Experts of a small language model: 64 ReLU neurons an expert.
Below are experts of layer 7 (counted from 0) of a mixture-of-experts language model. Rows are named router (the router's row for the expert), up (a neuron's input weights, with its number) and show model dimensions 0-63. Each number is 128 + 24 x the weight over its row's rms, rounded and kept within 0 to 255.
After each expert's rows: "mostly gets" lists some tokens that are sent to it at least half of the time. This comes from a sample of Wikipedia text that the model never trained on.

# expert 20
router [168 130 105 146 143 157 158 159 147 117 148 134 140 149  94 133 155 160 143 117 136 110  94  99 139 107 137 121 127 167  89 127 120 138 169 163 134 151 196  97 155 106 138 144 162 190  94 148  91 142 173 105 130 122 127 128  82  99 135 128  89 136 152  96]
up0 [106 129 161 129 111 154 134 149 113 123 187 108 111 150 104 138 136  84 171 144 138 178 152 117 137 102 114 112 134 111 114 164 126 141 147 159 133 132 107 109 116 149 122 121 124 150 127 158 114 104 140 156  84 133 149 124 117 145 184  60 166 165 119  95]
up1 [127 154 115 151 165 154 121 151 107 112 163  85 154 142 115 119 144 102 106 124 116 121 167 119  95 125 114 128 128 132 128 164 145  95 134 151  98 144 128 133 125 107  87 130 112 135 132 139  98 165 160 128 131 103 163 125 125 122 150 140 161 138 199  94]
up2 [123 173 112 141 159 160 124 182 134 113 135  97 145 122  97 103 124 143 108 106  93  81 138 135 133 157 132  97 106 128 129 119 157  99 131 115 136 103 144 152 132 127  89 162 135  97 128 130 106 139 118 157 105 127 184 141 129 107 129 184 155 120 169 163]
up3 [148 117  76 110  90 166 125 119 133 112 137 126 108 126 156 100 124 141 141 103 109  98 133 132 124  77  94 169 139 135 116 137 109  90 144 114 123 108 104 112 122 177 135 158 118 137 131 137 142  73 160 116  97 158 118 148 117 141 147 161 122 190 136 135]
up4 [119 111 135 127 110 115 160 134  92 139 115 119  95 122 124 123 111 131 156 107 115 140 113 140 128 176 152 149  65 170 129 116 115 136 107 162 189 103 146 149 126  82 139  79 168 128 141 121  99  83  97 136 182 106 117 126 150 140 113  98 122  91 123 180]
up5 [102 130 129 130 121 143 127 140 125 128 167  99 109 149 141 118 139  90 127 152 135 187 153 117 105 125 128 105 112 112 103 131 103 130 104 147 126 149 109 108 125 167 123 104 124 144 128 164  95 131 149 156 128 107 169 106 119 140 161  68 191 130 125  95]
up6 [123 153 112 161 174 149 124 150 105 112 149  86 161 129 117 115 140 111 102 116 112 110 161 129  99 123 108 133 123 150 134 172 150  96 142 133 112 137 131 140 134  97 100 134 113 130 133 131  97 158 156 125 127 115 146 118 132 123 138 165 147 139 197 103]
mostly gets: " Website", "idae", " Genus", " families", " www", "ensis"

# expert 13
router [149  79 145 123 124  95 120 107 157 102 128 132 121 103 102 133 105 139 124 128 129 123 154 160 167 140 121 125 153 152 135 106 126 107 148 141 137 120 156  92 125  90 125  93 180 134 163 160 149 145  96 131 119 132 145 123 161  99 130 103  92 132 119  72]
up0 [118 151 149 168 110 119 164 137 138 129 140 176 101 144 117 149 149 157 115 115 129 127 111 116 107 127  78 128 105 132  81 103  96 137 186 148 137 114 134  85 139 152 138 120 133 108 157 166 149 128 146 113  88  86 141  96 124 128 146 138 144 137 190 140]
up1 [142 104 124 116 157 128  80 105 127 155  77 114 118 102 146 102 139 101 123  94 112 108  90  76 118 102 134 153 187 133 134 186  95 109  85 139 106  67 142 125  60 153 120 130 147 167 157 133 154 185 123 186  93 159 129 111 122 140 175  70 139 155 147 127]
up2 [110 113 177 115 128 157 151 177  83 128 116 114 158 156 145 133  88 105 106 141 155 114  93 113 144 153  94 118  73 112 111 153 186 107 155 100 174 117  95 146 152 115 127  86 160 123 172 142 110 121 146 153 107 134 122 132  96 138 106 158 161 106 117 110]
up3 [145 152 134 142 159 143 122  89 129 154 156 138  97 136 117 127 123 129 136  96 129 143 126  90 145 128 123 145 154 134 129 133 121 142 135 162 151 157  76 131 142 136 117 163  70 169 115 137  85 105 127 113 105 164 130 158 140 144 107  98 133 126 121 119]
up4 [116 120 108 131 131 123 161 143 102 115 137 102 112 100 165 131 123 120  61 150 162 131 144 111 152 148 114 123 147 125 116 138 137 145 126 112 154 105 135 129 145 131 155 107 194 159 170 135 143 147 136 120 110 111 113 117 105 134 111 133 154 141  93 129]
up5 [117 119 116 143 118 122 161  96 143 125 143 104 135  77 148 112 118 103 118 140 151 134 129 162 149 121 151 122 151 125 121 128 139 126 124 138 106 101 137 119 130  95 136 182 174 147 109 116 151 120 119 129  73 136 110 129 114 126  91  97 111 174 118 126]
up6 [152 110 127 152 106 208 103 154 137 130 122 139 170 126 120  90 124 149 147 151  78 171 106 157 106 105 149 127  94 120 143 116 112 149 133 109  95 134 127 125 119 152 151 134 148 159  33 132 122 111 109 161  79 114 159 155 145 121  85 132 122 129 133 160]
mostly gets: " Deputy", " of", " Chief", " the", " Supreme", " vice"

# expert 75
router [144 135  87 143 162 120 116 111 185  99 110 133  99 121  89 195 131 165  91 154 138 139 131 141  97 139  99 137 125 125  97 129 100 127 142 133 154 122 142 161 102 123 144 124 157 126  82 159 122 135 114 139 121 134 129 153 124 188 135 116 139 163 150  99]
up0 [ 57 104 156 143 138  99 114 118 128 133 126 138 118 152 165 123 135 121 114 139  87 112 127 151 151 140  86  95 133 153 181 163 143 110 142 138 125 140 102 115 138 117 111 127 169 120 141 110 154 134 152 108 152 108 169 119 123 155 148  96 140 129 138 144]
up1 [143 113 119 150 128 112 117 120 136 127 126 146 129 179 131 148 146 135 142 137  84 165 125 113 127 132 149 130 117 126 115 179 133 137 144 163 137  87 126 109 155 114 118 101 142 175 126 162 111 148 126 138  97 102 158 124 128 122 116  23 160 110 135  82]
up2 [152 131 116 108 131  64 146  76 143 114 127 115 127 139 118 123 141 147 102 145 106 124 117 119 123 125 145 118 132 117 112 111  85 132 140 130 122  98  79 113 166  66 125 117 126 122 118 121 134 156 162 130  90 157 112 117 108  86 119 137 120 156 158 120]
up3 [135 144 151 160 109 132 140 137 139 141 161 129 189 160  97  84 138 143 103 124 109  76 132 135 125 123 166 121 158 162  98 145  96 131  88 152 157 137  54 133 127 112  97 138 119 113 132  91 160 135 139 155  89 149 146 105 115 114 151 105 146 125  91 122]
up4 [156 136 107 142 119 122 115 137 135 128 132 106 155 114 109 161 138 129 101  97 108 161 128 116 104 106 109 115 157 121 111 116 101 138 108 122 138  66 134 106 115 140 105 144 134 180 121 153 126 168 134 134 119  91 136 128 111  92 100  75 135 134 110 112]
up5 [145 142 123 146 107 136 112 152 136 129 141 125 163 155  65 116 139 130 102 123 115 119 135 152 135 128 163 103 166 133 110 151 124 143  59 109 121 133 105 140 122 109 117 138 154 145 129 101 194 156 132 142 101 112 135 107  88 101 121 121 121 153 102  85]
up6 [ 95  90 166 109 128 160  90 124 118 144 188 149 133 123 123 133 136 124 129 145 104 136  84 123 151 126  86 108 117 140 131 121 117 129 121 120 114 116 147 118 111 175 153  98 153 126 125 194 162  97 160 167 133 157 109 177 123 185 141 104 163 150 141 137]
mostly gets: "^{", "000", "_{", "′", "−", ";\n"

# expert 117
router [115 123 118 162 115  72 137 147 116 105 138 132 149 116 103 130 118 105 130 198  76  97 143 103 113 141 164  85 136 144 168 133 134 116 143 134 159 113 130 168 198 100 104 111  69  88 132 150 156 145 138 134 152 129 185 104 125  91 147 111 168 127 115 102]
up0 [107  89 177  96 125 111 138 129 160 122 117 131 105 161 147 144 127 138 168 141 140 140 120  99 143 125 161 163 128 114  90 139 157 138 125 161 153 117 107 114 150 160 112 123 156 120 108 149  96 151 108 136 114 141 156 120 149 131 132  97 109 103 106 170]
up1 [135 138 134  80  88 131 111 133 163 110  98 130 122  92 106 173 142 143 144 128 126 121  99 133 116 137 155 152 121 168 130 138 115 113 127 129 104 119 117 140 134 126  87  96 138 124 114 178 114 111 139 124 137 162 148  90 150 114 133 104 150 109 132 130]
up2 [135 140 118 151 106 104  68 150 150 131 117 156 138  90  98  86 155 147 154 127 141 132 178 124 102 100 121 110 127 110 143 123 126 154 154 120 108 142 129 122 109 115 108 107 107  87 115 114 136 126  78 163 141 165 129 121 205 128 176 119 147 124 129 120]
up3 [125  81 136 155 166 122 161 122  98 144 114 147 110 130 128 123 137 146 102 148 106 179 104  87 110 133  97 104 133 119 118 148 102 180 134 113 122 133  87 119 153 142 119 119 132 123 151 101 135 134 179 129 107 184 137 101 133 146 117 147 132  96 140 130]
up4 [152  85  93 111  99 119  96 162  97 119 127 142 101 148  95 100 126 146 137 109 125 165 124 143 129 125 122 132 131 149 105 121 156 118 145 148 125 134 161 128 105 165 103 116 103  97  98 166  76  98 156 168 123 151 132 129 157 122 168  96 158 162 152 134]
up5 [ 76 139 137 135  92 114 160 146 123 124 119 126 147  83  79 113 129 159 159 121 120 116 149 139 103 107 146 120 148 114 134  93 137 158  90 106 142 121 139 177 131 121 168 172  91 107 155 151 174 159  91 105  96 117 141  79 127 128 125 131 146 120 136  99]
up6 [151 123 127 142 172 140  93 101 169 145 119 160 121 157 146 166 155  94 111 143 115 173 133  88 122 135 115 140 120 158 126 166  68 182 145 166 128 150 115 108 128 132 133 147 130 138 121 140 115 120 129 133 112  87 131 166 120 132 120 109  99 101 142 175]
mostly gets: " My", " You", " How", " Outstanding", " Good", " Is"

# expert 77
router [114 138 130 125 115 124 163  68 144 165 131 147  94 134 139 140 112 139 161 108 132 148  93 157 153 132 129 136  92 155  45 172 133 129 116 158 119  93  92 114 121 124 162 122  91 144 122 180  94 119 150 133 154 146 100 108 119 144 146 133  91 134 141 130]
up0 [136 124 112 120 128 138 133 110 124 100  60 127 105 131 145 112 115 115 109 114 132 118 142 137 102 112 104 152 119 106 158 131 127 116 131 111 139 116 129  94 126 122  96 147  97 102 160 155 109 110  99 155 185 123 139 132 129 127 116 153 117 127 149 155]
up1 [126 143 101 119 114 159 136 152 116 143 148 160 147 135 155 159 153 158 128 118 125 110 141  99 123 129 127  94 216 142 129 150  99 112 117 104 120 129 116 141 149 148  91 142 120 116 140 138 165 148 156 124  79 111 101 120 103 117 157 115 126 100 115 119]
up2 [127 135 158 115 147 143 121 150 156 151  98 151 164 181 132 119 115 162 142 122 132 116 110  84  94 154 166 131 137 142 139 138  85 111 114 126 168 114 116 154 122 172 109 112 106 103 172 137 160 153 138 106 123  89  92 102 120  88  89 112 157  72 143 132]
up3 [150 145 128 144 148 161 128 159 122 141 111 141 129 152 149  94 147 154 112 142 167 124 113  86 123 129 149 106  77 136 156 125 112  66 152 161 153 122 100 115 171  90 147 103 106  72 130 132 142 148 100 150 131 125 146 137 111 139 140 174 125 130 144 148]
up4 [136 113 141 154 159 117 135 102  86 136 125  93 133 150 135  70 164 141 118  96 113 104 119 143 117  96 130 109 149 133 160 153  92 111 153 131 103 133  98 137 126 119 129  99  92 127 160 130 108 117  99  85 125 136 135  89 125 110 106 138 155 135 121  95]
up5 [136 150 122 103 118 128 146 141 137 142 136 113 119 145 151 128 125 157 143 123 115 116 104 188 143 145  94 102 117 141  99 152 131 130 120 111 133 136 122 149 141 144 125 134 124 117 158 139 110 125 156 165  80 156 150 102 114 126 149 134 107 151 126 164]
up6 [ 94 119 146 170 139 138 119 145 165 178 120 124 150 143 113  74 152 117 129 128 182 129 123  94 138 113 126 130  94 143 122 143 127 114  80 188 143 110 134 158 129 135 122  92 112 135 167 122  96 144 125  99 120 119 134 104 140  92  92 107 149  95 107 132]
mostly gets: " Brown", " Mc", " Williams", " Smith", " Paul", " Johnson"

# expert 87
router [125 116 138 167  81 112  97 133 106 125 153 139 120 140 141 140 166 131 125  98  95 139 124 120 119 120 130 111  96  97 137 141 130 141 110 119 134 114 121 141 146 134 148 138 101 161 154 154 148 150 152 155 124 122 143 127 106 156 129 162 118 171  96 105]
up0 [103  92 122 134 190 179 155  78 123 140 143 138 150 161 141 128 134 175 133 117  93 129 157 127 123 106 208 118 124 116 124  79  99 133 147  99 160 176 118  77 143 153 115 112 134 118 103 111 140  96 118 160 130 141 139 123 146 124 129 128 179 101 109 112]
up1 [127 112  94  96  88 108 131 142 107 144 120 125 112 138 123 121 156 111 145 139 115 134  89  91 141  99 145 133 135 147 143 144 128 113  63 122  92 109 148 137  81 204 110 163 127 150 123 134 158 119 113 134  92 111 138 150 125 143 139 111 128 124 165 100]
up2 [151 115  69 131 152 105 112 104 125 143 101 134 141  97 121 131 134 106  72 118 115 117  73 153  91 134 112 122 109 183 132 157 123 142  71 102 194 120 145 116 109 138 119  95 135 142 118 153  94 138 127 138 115  95 127 117 101 113 129 144 111 126 146 118]
up3 [127 127 164 152 104 143 115 111 134 140 120 152 107 155 173 150 147 168 187 105 123 147 145 133 130 135 194  89 136  79 158 118 105 151 157 112 122 105 131 153 109 179 177 151 134 123 118 142 159 133 154 148 136 118  89 160 152 140 116 110 153 118 124  67]
up4 [118 139 158 158 138 148 115 151 138 150 150 145 136 108 101 109 116  88 125 152 116 130 121 120 101 107 124 146  98 178 136 147 114 126 114 117 166 111 118 133 129 144  97 155  92 107 121 150 100 120 167 119 122 120 168 129 122 113  89 133  98 161 160 178]
up5 [112 119 143 116 106 109 117 150 137 130 125  87 115  95 139 108 146 107  64 123 106 142  91 115 146 154  99 145  87 124 135 151 168  92  94 114 145 101 146 105 100 129 122 164 100 145 115 157 128 161 132 132 131 130 129 124 130 108  99 146 151 147 165 140]
up6 [151 131 121 169 123 103 111 133 142 149 151 150 139  96 125 116 125  65  80 112 138 136 134 111 112 144 155  96 115 130 146 113 133 138  74 166 172 126 135 111 154 130 117 124 119 150 123 156 110 136 103 161 103 107 124 155 148 116 121 156 114 145 129 153]
mostly gets: "let", "lic", "rat", "iac", "ag", "rop"

# expert 23
router [170  79 115 158 121  72 122  94 148 138 117 118  98 114 156 158 154 117 145 146 154 126  91  95 135 131 129 134 145 124 106 120 112 111 155 148 100 156 151 156 138 158 123 111  92 130 103 132  82 203  94 159 160 135 108 141 102 118 118 130 163 151 172 110]
up0 [143 115 111 139 107 121 172 144  80 150 163 100 140 170 188 168 124 136 128 100 127 131 123  84  73  99 142 106 119 140 140  97 105 139 144 135 134 113 112 112  97 131 113  85 131 131 141 111 154 145 167 112 123 124 116 121 152 123 108 119 124  99 150 111]
up1 [133 104 133 172  97 155 159  77  71 114  88 131 155 142 135 140 143 109 125 158 112 122 111 114 148 135 102 151 133 116 152 147 124 135 149 137 137 138 129 141 156 155 149  93 136 119 135  88 133 135  97 147 114 125 151 108 131 141 135  94 134 147 111 134]
up2 [144 144 113 160 110 122 120 103 156 133 112 109 126 175 117 149 138 103 141 144 113 150 148 103  61 143 169 139 127 146  99 156 119 156 131 144 130 112 130 134 148 126 116 119 118 155 141 106 123 153 117 183 114 145 135  77 108 127 113 138 137 108 162 149]
up3 [132 114 163 131 182 103 136 117 129 144 122 120  82 146 130 130 118 118 149 124 138 150 137 132 133 140 110 134 101 159  87 142 213 134 160 179 131 108 138  85 132 102 124 146 117 137 134 115  94 132 160 152 180 131 105 163  98 132 138 159 145 144 124 137]
up4 [132 143 120 129 138 108 104 142 131 107 148 117 138 126 106  99 152 122 157 170 110 160 153 115  97 105 171 124 134  85 141 118 131 143 115  97 121 142 119 188 191 122 126  79 135 117 124  78 119 149 112 170 141 117 157 106 101 122 125 168 118 100 126 106]
up5 [127  92 135 117  93 102 120 119 144 121 127 128 145 115 146 122 161 123 110 123 125 126 118 139 129 145 127 136 148  95 162 164 130 124 136 107 108 143 153 126 104 128 137 111 131 125 127 110 136 146  89 121 146  99 130 125 145 131 166 123 114 192 111 104]
up6 [154 125 109 127  70 130 163 149  89 112 117 131 102 130 158 146 119  85 163  92 122 149 128 104 133 121 136 137 119 129 116  96 156 144 143 123 156 121 179 117 176 141 122 110 119 105 133  93 123 136 145 146 160 126 116 146  97 129 128  97 166 131 159  93]
mostly gets: "'\n", "°N", " —;", "\n", "″N", ")\n"

# expert 3
router [119 134  89  65 116 139 125 114 104 206  96 166 106 132 109 113 150 106 113 128 134 150 110 142 171 150 174 130  90 177 154 140 133 136 103 149 158 133 139 120 119 104 172 123 144 123 138 140 107  98 168 117 138 103  94 132 120 119 139 113 101 150 105 174]
up0 [117 151 112 108 183 178 117 134  85 136 119 151 108 158  75 124 168 118 124 108 107  99 141 130 176 129 156 110 146 151 126 110 106 146 102 131 159 143 143 107 165 109 143 156 153 181 172 160 129 174 172 108 146 137 120 133  73 134 120  71 176 128 135 145]
up1 [143 165 121 133 141 127  99 118 151 139  80 144 116 101  79 140 119 119 142 168 124 133 149 195 143  98 127 145 114 104 149  70  83 118  92 139 119 156 145 135 131 109 140 126 136 123 117 157  97 102 153 101 121 118 132  70 149 132 115 108  97  76 115 149]
up2 [158 137 126 149 130 128 154 137 119 141 101 168  98 163 150 144 138 107  92 164  99 161 104 104  89 133 120 149 139 125 151 131  92 109  94 139 136 129 105 127 112 134 132 116 104  98  93 120 106 114 180 104  76 144 123 110 139 137 141 121 117 104  97 164]
up3 [127 167 143 128 143 155  84 108 100 118 143 114 170 115 116 160 140  74 122  98 161 117 153 144  88 130 141 149 104  94 154 119 150 145 122 153  73 123 117 165 113 144 119 119 139 141  95  98 135 129 104 132 117 121 156 155 175 143 143  82  93 157 152 110]
up4 [130 154 123 107 115 143 136 118  98 142  87 143  79 167 144 165 147  98 132  93 125 132 151  98 152 142 136 135 143 125 104  99 107 136  95 198 164  99 106 105 123 125 138 140 129 116 162 108 106 144 160 132 104 160 130 132 113 125 116  82 140 150 157 172]
up5 [147 139 128 121 114 123 121 118 131 129 164 114 164 162 104  97 118 148 129 153 120 142 124 133 112  67 117 133 144 129 153 169 112 150 131  75 127 120 165 158 121 129 111  78 107  94 108 160 149 159  98 105 172 105 170 125 159 117 139 114 163  73 125 112]
up6 [ 99 117 136 119  62 132 123  63 163 104 132  86 108  85 191 132  76 102 156 100 189 169 144 143 112 103 112 179 110 128 135 146 164 137 144 160  90  92 144 106 106 145 112 128 123 135 117  91 134  57  96 168 151 130 109 157 171 117 111 137  96 122 163 136]
mostly gets: " John", " William", " David", " James", " Thomas", " Robert"

# expert 47
router [118 132 135  94 138 131 132 115 155 180 141  92 126 128 128  88 147 135 136 139 166 123 132 144 136 149 154 131 118 123 155 110 143 125 135 133 120 153 151 139  99  99 163 144 176 132 120 131 114  85 112 147 164 124 102 132 117 115  94 136  86 164 137 123]
up0 [ 93 128 128 112  87 162 154 107  78 158 105 120 107 106 151 113 153  92 142 108 162 105 113 140 143 147 143 128 106 146 148 129 109 114 117 103 147 116 155 111  91 108 168 180 181 141 132 144 135 102 155 106 126 138  78 149 106 138 141 124  91 160 130 184]
up1 [124  81 136 104  87 138 116  61 121 114 118 108 107 130 123 157 148 131 144 101 122 159 133 118  95  89 112 119 144  89 123 184 137 130 142  79 110  97 138 146 111 133 140  85 141  98  97 136 100 128  95 110 114  87 122 129 129 117 101 137 128 171 111 151]
up2 [106 130 107 108  91 134 168 108 120 158 104 144 129 104 147  91 164 112 118 103 151 104 120 129 184 149 154 103 125 152 139 127 130 101 152 109 162 113 154 110 115 140 152 177 164 131 118 141 127  68 135 114 111 120  98 138 141 139 157 119  94 150 160 185]
up3 [120 137 154 121 119 181  93 114 101 105 118  98 138 118  88 151 109 102 128 106 142 115 129 133 159 100 126 166 141 136 145 123 167 136 126 126 116 171 143 133 147 123 165  94 133 148 113 114 107 125 107 107 172 120  96 153  79 134 137 151 130 148 138  83]
up4 [130 142 103 114 133 126 129 136 137 175 133 131 124 178 147 115 181 131  89 166 138 119 105 115 138 167 151 108 121 148 142 130 101 128 125 109 129 102 135 137 105 129 111 140 128 117 156 178 153 113 121 170 112  82 140 111 153 117 130 121 137 109 140 189]
up5 [104 124 150  98 155 168  94 143 117 156 167 104 115 161 150 116 147  97 113 150 150 111 120 147 130 147 142 133 126 160 142 123 121 162 120 116 102 106 148 144 103 110 140 138 124 140 115 153 126 148 154 138 145 133 107 137 133 116 116 144 134  94 110 174]
up6 [111 142 162 103 125 147 123 139 131 103 138  94 122  96  93 133 100 108 157 112 129 111 130 150 133 118 125 162 141 111 146 131 164 134 125 125 109 166 136 143 136 123 180  95 153 143  88 104  89 138 110 105 173 150 100 141 105 122 107 143 125 164 124  75]
mostly gets: " William", " Julian", " Robert", " Arthur", " Edward", " Harold"

# expert 69
router [110  90 161 197 139 124 137 134 123  94 113 122  89 147 167 206 100 121 146 140 159 107 120 142 120 113  98 159 113 107 133 121 103 117 182  82 114 163 133 140 112 110 174 142 126  87  95 133 139 114 140 105 118 140 135  94 139 164 128 126 109 141 138 110]
up0 [137  60 121  83 132 112 135 112 143 136  98  93 135 146 146 122 136 123 172  87 147 132 129 121 110 149 100 152 120 165 142 117 100 110 159 152 110 125 147 120 145 102  99 120  92  87 115 111 126 108 144 109 145 135 161 123 184 163 118 113 141 117 139 138]
up1 [113 115 159 162 116 112 124 129 108 131  78 135 122 163 152 141 123 121 121 101  92 109 155 103 141 134 127 172 125 118 112 144 130 143 125 108 150 144 127 109 154 122 142 122 133 126 119 151 135 146 132 132 113 152 123  98 128  83  99 120  55 148 141 125]
up2 [ 74 107 172 155  78 122 138 120 119 163 127 110  99 173 118 157  94 129 153 123  90 126 186  90 143 153 126 134  79 106 149 120 125 155 157 125 101 130 138 116 131 128 117 142 114  98 130 155 142 126 105 138 104 153 167 132 142  93  92 111 109 133  92 148]
up3 [120 145 134 127 131 156 124 143 107 133 121 131 147 172 137 168  82 111 136 108 166 153 120 142 102  75 121 159 112  97  73 111 108 135 146 117 126 137 125 145 106 141  96 128 120 125 126  67 131 111 121 100 105 138 108 141  95 107  96 123 130 139 181 123]
up4 [143 122 127  68 125 158 131 144 118 129 116 157  93 144 155 160  97 115 137  84 138 125 152 142 143 105  68 153 126 125 136 140  93 126 136 113 126 130 160 126 100 115 124 126 138  96 119 140 130 118 195 107 139 136 102 148 135 124 111 137 153 137 114 103]
up5 [147  64 153 151  87 124 182 106  77 147 113 136 116 147 160 139 124 141 177 136 134 102  94 143 145 150 110  90 106 163  49 104 133 139 145 116 111 121 103 121 107 168 125 134 101 117 157  92 128  89 135 120 129  90  96  79 123 134 150 137 106 112 146  82]
up6 [129 166 131  77 129 170 132 158 107 135 134 146 147 125 137 153  90 111 120 101 168 147 105 168 119  98  93 129 102 109 107 116 150 107 143 121 122 139 144 140 101 115 106 140 142 131 124  96 122 143 176 101 116 144  96 149 129 139 125 127 169 139 143 133]
mostly gets: "'\n", "|---|---|---|---|\n", " |\n\n", "===\n", " |\n", "|---|---|---|\n"

# expert 81
router [144 117 155 126 140 128 136 115 104 138 154 194 121 160 101 133 120 109 108 131 117 120  71 155 162 105  74 148 130 150 125 109 119 188 129 121 151 119 115 150 143 127 113 105  96 130 164 155 130 148 136 105 133 129 129 155 134 123 112 123 157 106 108 155]
up0 [ 93  93  99 145 153 152 133 116  82 108 114 129 112 107 115 115 155 138 127 128 124  91 146 157 126 127  87 130 123 126 151 103  82 119 105 143  85 131 103 130 157 141  58 128  97 123 130 122 117 110 119 131 122 101 131 118 114 118 155 116 126 149  82 103]
up1 [140  90 123 132 137  87 143 107 115 135 133 126 176 130  87 125 160  80 136 134 114 110 148 122  95 114 122 186 139 133  73 161 200 121  81  96 125 121 128 126  96  92 130  98 121 132 132 135 115 141 155 136 122  84 116 156 120 127 125 129 146 114 173  85]
up2 [118 161 120 116 125 147 167 167 109 158 100 117 130 181 150  92 131 160 107 169 129 126 117 103 185 155 167 131 122 158 115 180 154 139 127 146 138 115 209 157 114 147 173 164 129 131 176 138 137 140 120  96  89 110 108 105 171 102 106 110 141  85 168 175]
up3 [146 127 135 109 123 114 111 154 139 150 134 101 109 126 127 150 139 116 137 138 107 128 125 122 139 129 133 161 135 161 128 125 117 133  85 118 127 133 135  90 101 140 120 130 139 126 103 139 110 174 132 107 129 138 156 142 103 139  94  99 141 100 150 124]
up4 [133 149 124 123 133 171 156 142 115 148 116 117 107 147 152 123 107 131 168 150 126 127 145 110 182 164 197 106  82 169 123 139  90 131 118 134 138 129 143 128 112 148 137 113 128 140 117 123 114 158 137 100 122 127 134 134 115 113 101  85 162 128 140 152]
up5 [133 151 159 115 140 154 109  91  77 128 116 145 135 110  94  89  99 130 114  81 104 164 101 144 135 128  97 112 152 119 114 130 115 123  93 121  95 111 150 132 122 100 146 152 111 127 140 151 163 138  90 125 113 155 118 142 109 120 120 178  99 128 164 127]
up6 [111  94  98 147 118 113 121 155  78  81  99 112 122 104 128  96 126 108  94  76 109 139 137 120 135 118 107  75  95 107 182 114  92 125 161 172  86 117 119 115 127 129  79 156 119 160 135 130  68 147 102 112 119 120 113 105 172 127 141 164 130  98  94 105]
mostly gets: "burg", "ot", "on", "ron", "ott", "om"

# expert 52
router [124 129 155 129 135  97 130 131 154  92 150 118 105 159 143 150 121 133 105 111 123 142 117 123 120  81 154  80  87 118 131 137 157 144 134 116 139 143 124 154 128 145 127 127 194 156  58 143  93 137 145 138  97 164 133 147 121 170 129 162 123 135 114  59]
up0 [155 106 141 176 111 154  99 121 125 119 125 124 105 137  92 166  71 103 143 152 136 161 128 107 145  94 132 113 126 161 155 161 117 143  88  99  95 148 200 117 134 108 156 131 109 128 133 138 108 132 146 113  95 140 148 151 116 159  95 111 145 154 103 101]
up1 [159 136 110 116  88 129  93 105 117 124 141 123 142 132 134 198 104 116 112 156 159 153 130 117 113  73 137 123 103 149 138 126 148 133  97  77  97 134 124 138 120 104 117  98 134 134 124 113 142 137 146 132 113 126 130 141 137 125 141 141 154 151  93 107]
up2 [115 169 103 102 163 171 167 121 144 127 168 151 127 118 120 101 180 122 109 102  87 116 102 102 102 110 121 115  91  90 114 132 128 109 153 110 100 156 132 113 144 153 107 179 141 118 129 135 136 118 165 108 128 129 140 141 125  92 134 134 218 150 115 106]
up3 [180 156 129 148  90  85 136 128 137 123 146 126  88 165 162 106 138 121 146 131 146 117  96  99  97 119  93 127 132 118 160 131 143 127 125 134 159 125  91  86 132 129 128 129 155 133 129 134 111 119 157 148 116 143 127 178 110 158 142 152 102  91 141 158]
up4 [157  98 111 131 163 102 109  78 116 129 137 122  81 135 148  76  98 125 160 126  95 136 116 133 132 104  81 115 125 136 118 139 138 132 140 131 135 131 160 135  95 111 101 106 142 169 130 135 111 140 153 119 107 127 144 149 128 157 134 100 136 141 115 121]
up5 [140 155 203 106 162 142 152 159 129 144 156 107 149 143 129 172 125  95 106 134  98 133 174 103 114 203 142 124 126 143 138 136 113 128 145 118  98 116 152 158 147 143 102 163 158 109 130 144 123 155 145 127 142 149 158 151 118 136  93 147 146 156 116 124]
up6 [101 154 171 121 161 124 101 159 133 123  78 116 154 149 122 120 167 139 116 122 136 137 156 135 148 208 131 123 140 125 108 104 121 130 193 115 115 112 108 139 108 118 120 137 148 165 128 131 122 151 105 150 142 143 122 118 160 121 117 121 117 137 183 135]
mostly gets: ";\n", " Preceded", ";\n\n", "″W", "}\n", "|---|---|\n"

# expert 50
router [113 118 113 117 126 144 146 163  96 122 161  91  83 168 144 104 136 139 141 110 122 148 144 126 109 121 150 162 164 140 121 150 157 101 168 129 152 139 164 101 130 164 151 174 153 137 160 122 104 120 166 121  89 120 131 137 111 121 163 149 101 122 125 148]
up0 [149 132 126 112 132  89 117 117 133  94 172 142 133 141 130 115 135 144 117 122 143 103 108 142  95 114 138 111 136 123 197 152 114  98 118 124 105 121 110 145 138 149 146  99 155 127 144 144 140 150 148 112 125 116 123 119 115 126 147 112  69 168 158  91]
up1 [111 113 169 128  83 176 122 148 111 138 106 115  51 116 131 115 126 100  69 100 110  94  83 141 162 161 121 137 130 132  73 166 146 103 138 107 108 150 131 136 144 124 100 153 114  92 127  68 136 126 156 115 116 132 159 126  92 141 125 159 167 182 131 151]
up2 [122 161 119 141 148 119 142 136  98 148 107  86 197 105 117  99 148  79 119 137 106 156 138 137 143 133  95 118  82 123 100 149 149 151 133  82 110 129 126  98 143  69 103 146 102 162  94 103 151 148  81 109 137 158 108 172 140 121  91 120 136 132 135 120]
up3 [ 80 158 158 125 113 152  86 130 119 152 123 107 122 139 145 143  87 107  98  86 143 157 126 120 124 145 130 169 117 130 113 155 105 103 126 114 160  66 173 105 130 142 132 122 106 140 106 165  95 149 186 119 124 118  84 120 136 121 108 100 124 119 165 154]
up4 [107 110 154 113  91 173 125 138 172 140  81 134  96 135 169 142 121 168  93  96 138 107  73 122 109 161 106 162 119 127  81 166 106  96 146  75 148 145 113 108 109 120  98 151 126 107 127 128 112 143 169 104 137 151 130 105 144 136 119 163 141 160 154 133]
up5 [ 78 123 165 139 167 130 155 154  89 178 156 125 142 171 140 122 125  55 132 138  99 108 116 115 105 140 131 144 112 172 136 178 143 125 119 170 140 104 159 117 105 118 104 138  94 103 148  89 124 143 155 154 103 114 171 104  75 148 138 111 186 127 146 133]
up6 [124 144 107 117 115 112 142 110 117 133 118 138 142 141 159 143 146 112 157 161 114 162 178  73 163 142 124 129 111 134 113 122 146 133 114 124 171 110 136 127 127 115 140 138 143 132 129 142 117 120  90 157 126  91 159 176 184 129  80 139 103  97 109 134]
mostly gets: " they", " people", " They", " children", " them", " members"